{
  "n_layer": 12,
  "d_model": 128,
  "n_experts": 4,
  "experts_per_token": 1,
  "d_expert": 192,
  "d_shared_expert": 0,
  "activation": "swiglu",
  "moe_layers": [1, 2, 3, 4, 5, 6, 7, 8, 9, 10, 11],
  "router_score": "sigmoid",
  "normalize_top_k": false,
  "routed_scale": 2.0,
  "balance_loss": 0.0072,
  "balance_bias": false,
  "init_std_router": 0.0293,
  "lr_router": 0.00147,
  "n_head": 2,
  "n_kv_head": 2,
  "head_dim": 64,
  "vocab_size": 16384,
  "norm": "rmsnorm",
  "norm_place": "pre",
  "norm_eps": 1e-06,
  "positions": "rope",
  "rope_base": 10000.0,
  "rope_fraction": 1.0,
  "qk_norm": false,
  "attn_scale": 0.125,
  "tie_embeddings": false,
  "parallel_block": false,
  "init": "normal",
  "init_std_qkv": 0.0442,
  "init_std_o": 0.0,
  "init_std_up": 0.0442,
  "init_std_down": 0.0,
  "optimizer": "adam_variant",
  "lr": 0.00271,
  "beta1": 0.9,
  "beta2": 0.98,
  "weight_decay": 0.084,
  "lr_head": 0.0114,
  "grad_clip": 2.0,
  "warmup_steps": 206,
  "schedule": "cos",
  "final_lr_fraction": 0.03,
  "batch_tokens": 65536,
  "seq_len": 512,
  "doc_mask": false,
  "train_tokens": 378400000,
  "steps": 5774,
  "dataset": "wikipedia_en"
}
Below are experts of layer 2 (counted from 0) of a mixture-of-experts language model. Rows are named router (the router's row for the expert), gate (a neuron's input weights, with its number), up (a neuron's input weights, with its number) and show model dimensions 0-127. Each number is 500 + 40 x the weight over its row's rms, rounded and kept within 0 to 999. Numbers have three digits each.
Before each expert's rows: "gets" lists some tokens that make up at least twice as much of what it gets as of all text. This comes from a sample of Wikipedia text that the model never trained on. Tokens count by the router's weight.

# expert 0
gets: " to", " of", " and", " in", " was", " for"
router:499461499453491548451451540508527514595507454540531479468498543511532535418445598581506449521550488510453583492522491559550484487484465497438457543504464496486494521515537496517487468495539544434476451516545452480502573476507510470572432468505498477555495468450482475434521553466456466555537513467441378449459451516537450491522525434509516493553445474508475429486500507505553495504479
gate1:552471547544417520473418565520526510520499506488537487515459484565482476421487506545494595436512419508475482512515500462479498495484503470513456519532506511516483460548475520432594547453491519471518507517549444585548473418463522538500470523465541517489434473503473465577493450508529492478501487509443473566465470470551530484437491452451403537482471467480424449554498453438470520545486
up1:554511421490461435449624552460509498468475502526487449473486568491547519515494456511483451481547481557510489464558499501463512582475476506556530535509479550478515488549442488497470506642475518508509494525488473493555504454519495443515483482440453475475530454392497464505548462422469540503445470482567502518457524492478496526528515482519535506427494500459467569586550466517448461517502
gate2:566434436540462489454507468518510459481496542476465460432521469519579493472549589502470442418468486486560494496501467500535427504525583468470568455426463432546452476493515526522452473557472530513486493554494452477484552557512507455440495507511571455469516480536486513577531476491549467503516533490489535461512546390494509477444473524465493522489473431441508494453505536470465420454494
up2:469470528494502457485504456480522483515516603424485572495494530534510469530460510510454568481498492476503494484546501498530518487442501474475451434477491449490430555472518460544471483568461470569497483472540502490588486489453490474476471503473436492421526503499466476450464462536490545476476426423466553490388460576527508500422544478534570514567525448460431518492492512516400494514457
gate3:473482519441555508512528518538498526514491502524487411471518487443559454529523549532535471487513517469470475522513536490443511524475457507556424520447508484495460505494540552403572480533534516424468428549564498493589601544510508523504530482433530510502541561510497538483500555469438478527555467485483485428491497556480395525484519421500437460580432499510470506511461456502550498526526
up3:540502486465436538464440470559429441476540498470447539541523514457520503400555524550496469500582531516567493540527422582510452501435414574466478510496538493453519465465508507529455523480459497445506500518503485489482418437474540453523459494535481440503488473485468456451522496390476516462519460471525467449493525475510504543514499441587561449509464450506510496504492573508500516520549
gate4:509500521507446526440504511441490487489490557537466462500542528488544429526552436531523454507522504440547497468526480418581526515541538535543529450487412546509457500546429575547504483448531554470457417440512537409548527516495525501495451505509527466549515535502467485446500466454419577461518477487513541511555505479473442517419527525540494526491494491459476534497520508586523423487445
up4:468587438475527519464486491510464573492523526536504455555485542575442514464468498500510482469487498450424538502491575472558488428430464461402481549518511534581480487457512493511512546561572453474482537478498549437511524503471470585530509502442480508444539480559420569501508518531553534522553525501519484470524521496577483484503514493458553548466474550532463473524463483543462450564450
gate5:558500443486456473540468482552495460509445488436508490489504519544591529487497514520510481474514499472488494486530442515574498475416422493514508486501496442516565473582549564512433467444473529507506493501423466476569503499577593437449495491470517546548481479480437518486556489469497499586467514540445451502447446473431535508505473605525472514542529516411543502488495532509488489564503
up5:523489473502467515603551488554432471451478555472533499510495469497475496515482466538563548535519521519544484496556445488502526544413476481514481466532424446504575521566532547590441484514520503547576574475459484467513491487482562447493456516535547480468445520491517411456472458508484512528504470449466459575445499435507568505521465530527466459535459521422523439523465510446493482563500
gate6:547456516485521472524493421408568459443452449517532487482511554533529513465484568529494450508472446549443514546560605529552486455552496507506498490545564530438532475505486445500574542569547477498474461533554458471536435510555463521522452497523482454467535513532517511432522524553450490439480530457527482466490496492470491507469532475496463555448546417589517531516514523451531480563490
up6:488504509505541516494538452474516477558495492545514469490463530507457516529530472495492469501468405454478471457409584546483467458525397605500492468543463568517442537553480514564572496491594482417508522455506435513510463523476522488583495476568512510497498508521525469441513490561569562469482488498556470496452486569526469504487474532519494490504564484519497510541446488470461528584562
gate7:480506428464481509500457488514502507455479468494485499541540438513471556508507403494512470474500514569543488502429478501467480420516478482477627559414500505507443561504550489506538517507616469546526535432554492451555480456458491488498504540532532526546530513516479556492425462589478553475552439524517480483529486529508450514434490521484513497495565569528541471437462498477504556495553
up7:556567487472520482594508471521482552491485500549509505559493545509446480494489502516444473578524443501499505492454477526554556480545381493461465555548486537553525444514487480504456565448514518452433487549528523511488536491550456479581477517518497405534542468485511541521547469515470514495503498483471486462498455490467409566432485507550534536512568561449535476457582558558497537504465
gate8:558503511568428453479535492494534402584508427446499484472460471493507433505491514513530491533495495535415503542507472497521441412516486492494490482468503512525494489523460552483520529490510485475407463515500494520476529537485527538509459454561514469571558506524493468482492498520440494500433424376521488505462517471461505526448438505496475499542510443498548466482517407407552517408543
up8:523553466501523468555436551434456468456416499510425453524528500486494555514499491492476523445499500503490568490415586495440501451445512445537518526515562542415473477450506473452559433553505492458531471428508445525507485474485495595486467525527484577482479556449503508499453476485517538477516545507477478478459507525515475556541499455487491474548535529516408489520473478490426427573458
gate9:521477477491513506493486518467585508566482483428509463533447456554517505447558459564481476509497497424593484561471433496528502465497527530577468425549553469471467507539441514560477564456532498571508438494471430520542486407491482466447471515535497564526494531487483520494413507439474508512489522518459547466454554488540512529520479530548489534569523479508522556497526395463447495518490
up9:511554474519528448454539518455528532484462566568528437496579580466443499516478502493435520512447495441515500538453456540519550459523519572550513473498567524454559479522451524520404520559496489463482499488552453529487479523477499435539462477457474547477451569442531473479444518454514435465479537588538498479457570541461515488520470534480524524513512477488456588489534457541430471549505
gate10:488448472462502535514482527558457493533456521451497491552520498425498552483497536511517448503545477432548511517503477464550477605501494526466471404527423509448498504504560522581539401439471538537545453549540443435500456526498466463475519468465539554566509486465462465552483431547429523476537463444531499499516438508472533518437457498498486480454449468424562489501502494507524433508490
up10:525462486427513461474496538470538383564446487522455472496537541461570500519529450495537523448495480427516597483565488507466476546519562533462494502501477495449536504522449500486505472491464482560494471521447465522549559559469398444500561427534457486505494510487537514517524490485481474518476560508493491499505495546428506503488574514545599486498496515456493555459539492440444613512481
gate11:479411515530460512465497441434577476525484516440438465489471522483534519513560498538483451536517545564479434525435555485432525482551552468489519434500524517516500500504434517531589455430478559532484508539504562465504478449553512539496452488514441497445414470501515471539509454464483420522570535570529502505529478513587483451561517569503462487539543560550491471466497491515520520467495
up11:479528492525514574536475499531451488423547437453485474475388469454512484476506512561485590546592526455512538546527490450529456544525540496529433554444500491486536431584517412564444570433498471521468532511471533534474474542493504494477514569522494503545496462505440520532538514490527534496461485553494581441517560473489464542539542515505506488479547469521504544450479546449506536489465
gate12:499522523521542467578470523451521472470534422528410505493486544572491525464425496531480529478454490513478435556438588520514473432427533503479473505510468509442542481462507529518476509473490466459538447461475381453526488531486566454529429488533490519421516480479534487407533496481513501481456515570440433437454457491452495514496552462536500484490464459504527478525506445512469511559445
up12:474545467490457450548496500457491566465497502517469451550434498546499506436477443497504528437533442455422453506464504520459509505442487512458490513499536453510525518510454453533566547472506468520485472450436424515571461525495497480598453442564518441547426524514468482565557491524501519545515491482445464560488450488484496576501515488498449514434531489422460493496485432487466393451517
gate13:476506548530482447479483514452544430550492490504459482547443576541436475385493474512512536516517478521446498473447522554462545455513459443510454496451557491474498520462480413516535473492510491459509476576512496570463516479559472560505502468495503531467577518484447525453484548552532518579536486549534466466485475457500462447493583469443424508495485539493571452540523444553494540426505
up13:475549491530470501489590467521460432548444516456463534526561461482524461508505515492578458452481492422510467448527468482471452487505484480481468517536513568539568544483450542515547463510482513524456425581515488492484454471519562538519486466493446502541479535451516607508469421536506451454431474514442541468460520565471492549476507456556490555442447420574509505455520510519498492526450
gate14:444498482495527527535465516583528475505501521454521523542610513520445444453516548542410476582505538554538542539558431525559478529491547483534470468473491424588561523473512553506516467478494484501502492485474496445513509465463501475547448541489435467496557471530540548507519592505479491500552529470476502519595510527485555514505499556533470537545457461450554507527396529509496545515463
up14:546497540471472504434411575491442472527475447493473532537417475481561467463523497524572468521507443472475497486422493451456390503517483586466514487550522466518475458532444527527474500469522495505442486511506464504481530524485517451507453485491542516503410471514528464472441498536507534544514496502583481459443487525501449561472498548553607386524461511492480459433501499480487450511485
gate15:467518507470483473590457484508512446458535452492448486460533534475542403509577490493536524470496496451458492465452525486470515496521527486534574552443564526443500493530525510427488468584449495431413519569461509457547517448431458474516439481492470534435524502470509497452578467567500465474483495492501535500484497507457465501498437481480559536495481458556529533482463439432585437533499
up15:473539518526545591497467467538553624468553548446474532481497471565440519510439507501450513521518531504564491491493469449546544524485531511510453515535498540525514543542564492462583486468610513537460517483495489489549485511521470515475534485478561491479482507505453520492528440430499526463528499535541495464472505541559450500537502566507461499453541504488461614576558492540545494567575
gate16:461509517444510467546528490539477465483447448460479516489561507437476500507478442502518599446537501555564495480498490546496550480467482477538494516627500527501541573512496552471441472480445458575504481478506397484554494443447454511489541470540499481509544572472545425546559459461448522461483487482493544572528528512525528551436493489483545517464522507515565552531537539471485551489568
up16:514496511422553513606490436530448407486495537437488521557532469467529516479512470511464532479524496520503468493559457502501521526456442499494475495625473494497515526521510503490417430482458486566561486548478451462482510406524557461520507442542522479490477495485562423501528464468439542558483445450473557539494434477524560542455462496533520484467526497460515408510518538505485487549476
gate17:437466476453512599457476498535421512536485483485497548533472427526427485520434540494488537486471468509527455512506481498567476429439532518527441469497504488548530551426506561507428487451543442515512494565539469391492530486481528479484594524542577506497502470555539533493517506554507498506498487474531511497435517498496485441506540470501494468512451492580475441462425571475589484487485
up17:524563523527511494489521515493472485493543552520440488502533535479517517523481529510436464480549464501489524585517429543514543493447570509481478483478532453557538498557478506548427505534468500485498459500488452572474613554474476468524475427553484447518531574473500407480581497457515546462496530446453437423512538512514482557585517472504539477528499547452524482542506532488540557402527
gate18:550474481542495439481500497491543537497427479562525422465494495549495474550584523535487453469457470522484549501569497545522547486516564500540628530466521442544442497502552537531510516511459521459449524518503564485519493576591534464469416488523503435436492492534470470476492485540469474550454513566483454484494523510472518506432566474456482520447537501516535549475520500463442409469496
up18:507499507530458496526496520533446526501530419434430554521536522476512548534536433503600501498498567494528426515486520492542450533539424542491514398523443476502482465485548557447521499444499507527528473562534507479413517467486522490515544465499496412487486453478475530520453471469489584512487512520433550549517479556476481445492497509540465528494396538484549473468557468451550544563532
gate19:604473505451462504495498505509509480489508541529514483516484504515430511474475457525457495479556531516486508541509443531585481528398507542567456542566490576535493495537524431527453445436539498484565520462524532521519489481461500425535476405512427458508526521452511597519513525411474475479484405448502428563540534526515491485540495496573513463569491478494523495507497552499462506460535
up19:533412438522459472420550520469527503433477557551415425518467520570483459488498454503542477538517448549508493555539434483471536479554543476499589498541505538465470561576481458485462461538511483453524479467557505504515497510465492461497446491490494502479470518453606486536499574497459450481480422568571445548518479504462490525484466458548547493514537503551487574517548543500487502500512
gate20:468490459444512536501497598532454482518506537517473529485484546557479446469465458507471534462450546528506401572424455481479452455451453485462441445473448521576545538486562484510483560492460500514492499442462426471500579465552557512504542540409558467488497554563462578530490555492526540525513501503494497544453513506493456497519511561582500484530492556459517475500518439510508528520554
up20:617524437483446475443512497458503482500461457509492483450437477462484509424559511446517448471471445485496512508511591553500503498438524490489522525474553396474489505492481500592465486574459476559487467533488449552532477523532459471488495528548508607498495556510520451457584542557528473482500444498490458437491469455458526513556459482558497516506476470474491444553552447474498461465489
gate21:502552525476506424525530512512514467458543502551520497502444469468593518438470493564503492500574467482531515499540447469512507556468521487487509510485451516470536563499472530510413493556492534529516445570434493505494531579433554527511502419544520441437524533543476498485592434499411488534506544450453510478541494491505467456535541459583545527495454490570509448475498547470476573471547
up21:489489627484447493460499505511587601503541537467485498490507496531530493498511533510521502504532461523510484535514567523502433508552506468496488454486546446506422497525475530476532524508497504504508547489499487480477452523522544471343497484481507574411516451519511501563481423495445519456478483589532486529524456511604481489474591458546451468518509498548519554448540496502505510458527
gate22:480489491520493492484444485512511424548469453439544479522508523440567502512482506518549522546587381494490508473485449481536543454516485485515421517476465477442531513508567465495482453490575535468471472508455470460524488498500558495532500475544442519471495472463499510500497565522505505537464548502530501487451488525479442602424432438651562508505443476469498501491470532429480553493523
up22:494450518543455474593522512520582539496465580521505465490538544485528502473480456523503609533522453514523518551512469448535476505490547477510478409521532540480443542519556473564555495441513510524541475559433484462523404536551434453479522501488479522466544428514469527582435500504536484520490507504440537579449528470461553551515442547525535521455529485498487513469468546457531518507549
gate23:503451490507511529482498451562514469474537506481523489525490497486466502536500541485531442437509527518447451504501400534480578453429547575448499488419498535514508518556549511463472533505507466455520470530505531541491494569495552433493576573491486529471563466531448509462569567511446499463522574451566417534514543505525597496514523555581496514529510514496545485588493461522526510530547
up23:491510499523479497516538500550520488551466472570492492417506541482501566492506472501493558481489525540531501498448506556451558485476532467475534544487519502516455586435521547485516434512441428483522584395513485501481456493495558527465505516468509513514481463416548474546547481436554439395459482482492394549510484491444570503583505522495536515570586519518519511497568488510498496482487
gate24:555473519503536470507508453576533499507478438521605505508514508502529495500457498547472487509492580494491557540541471436523505518557485498493554453476461477570384464489488446518548466446550441433503530511548516410565490503549535512503423438496532518406503518484490451539481538492472492445499498514432470502481452574506533577518514510553518531473453471489512530503501461506458520507387
up24:449533485543511453483550513460520478529524531532412474431522499508458478612548469499548476473474467490474474518474552513484504504494555476550501564518553469510568472534524527478494495550471617503512503548505483592419547466503466478452558510482503495507482493509458601561460515489542512501535499561532500543495559417474458390432496472484495478519508496513490528486513574483522450471575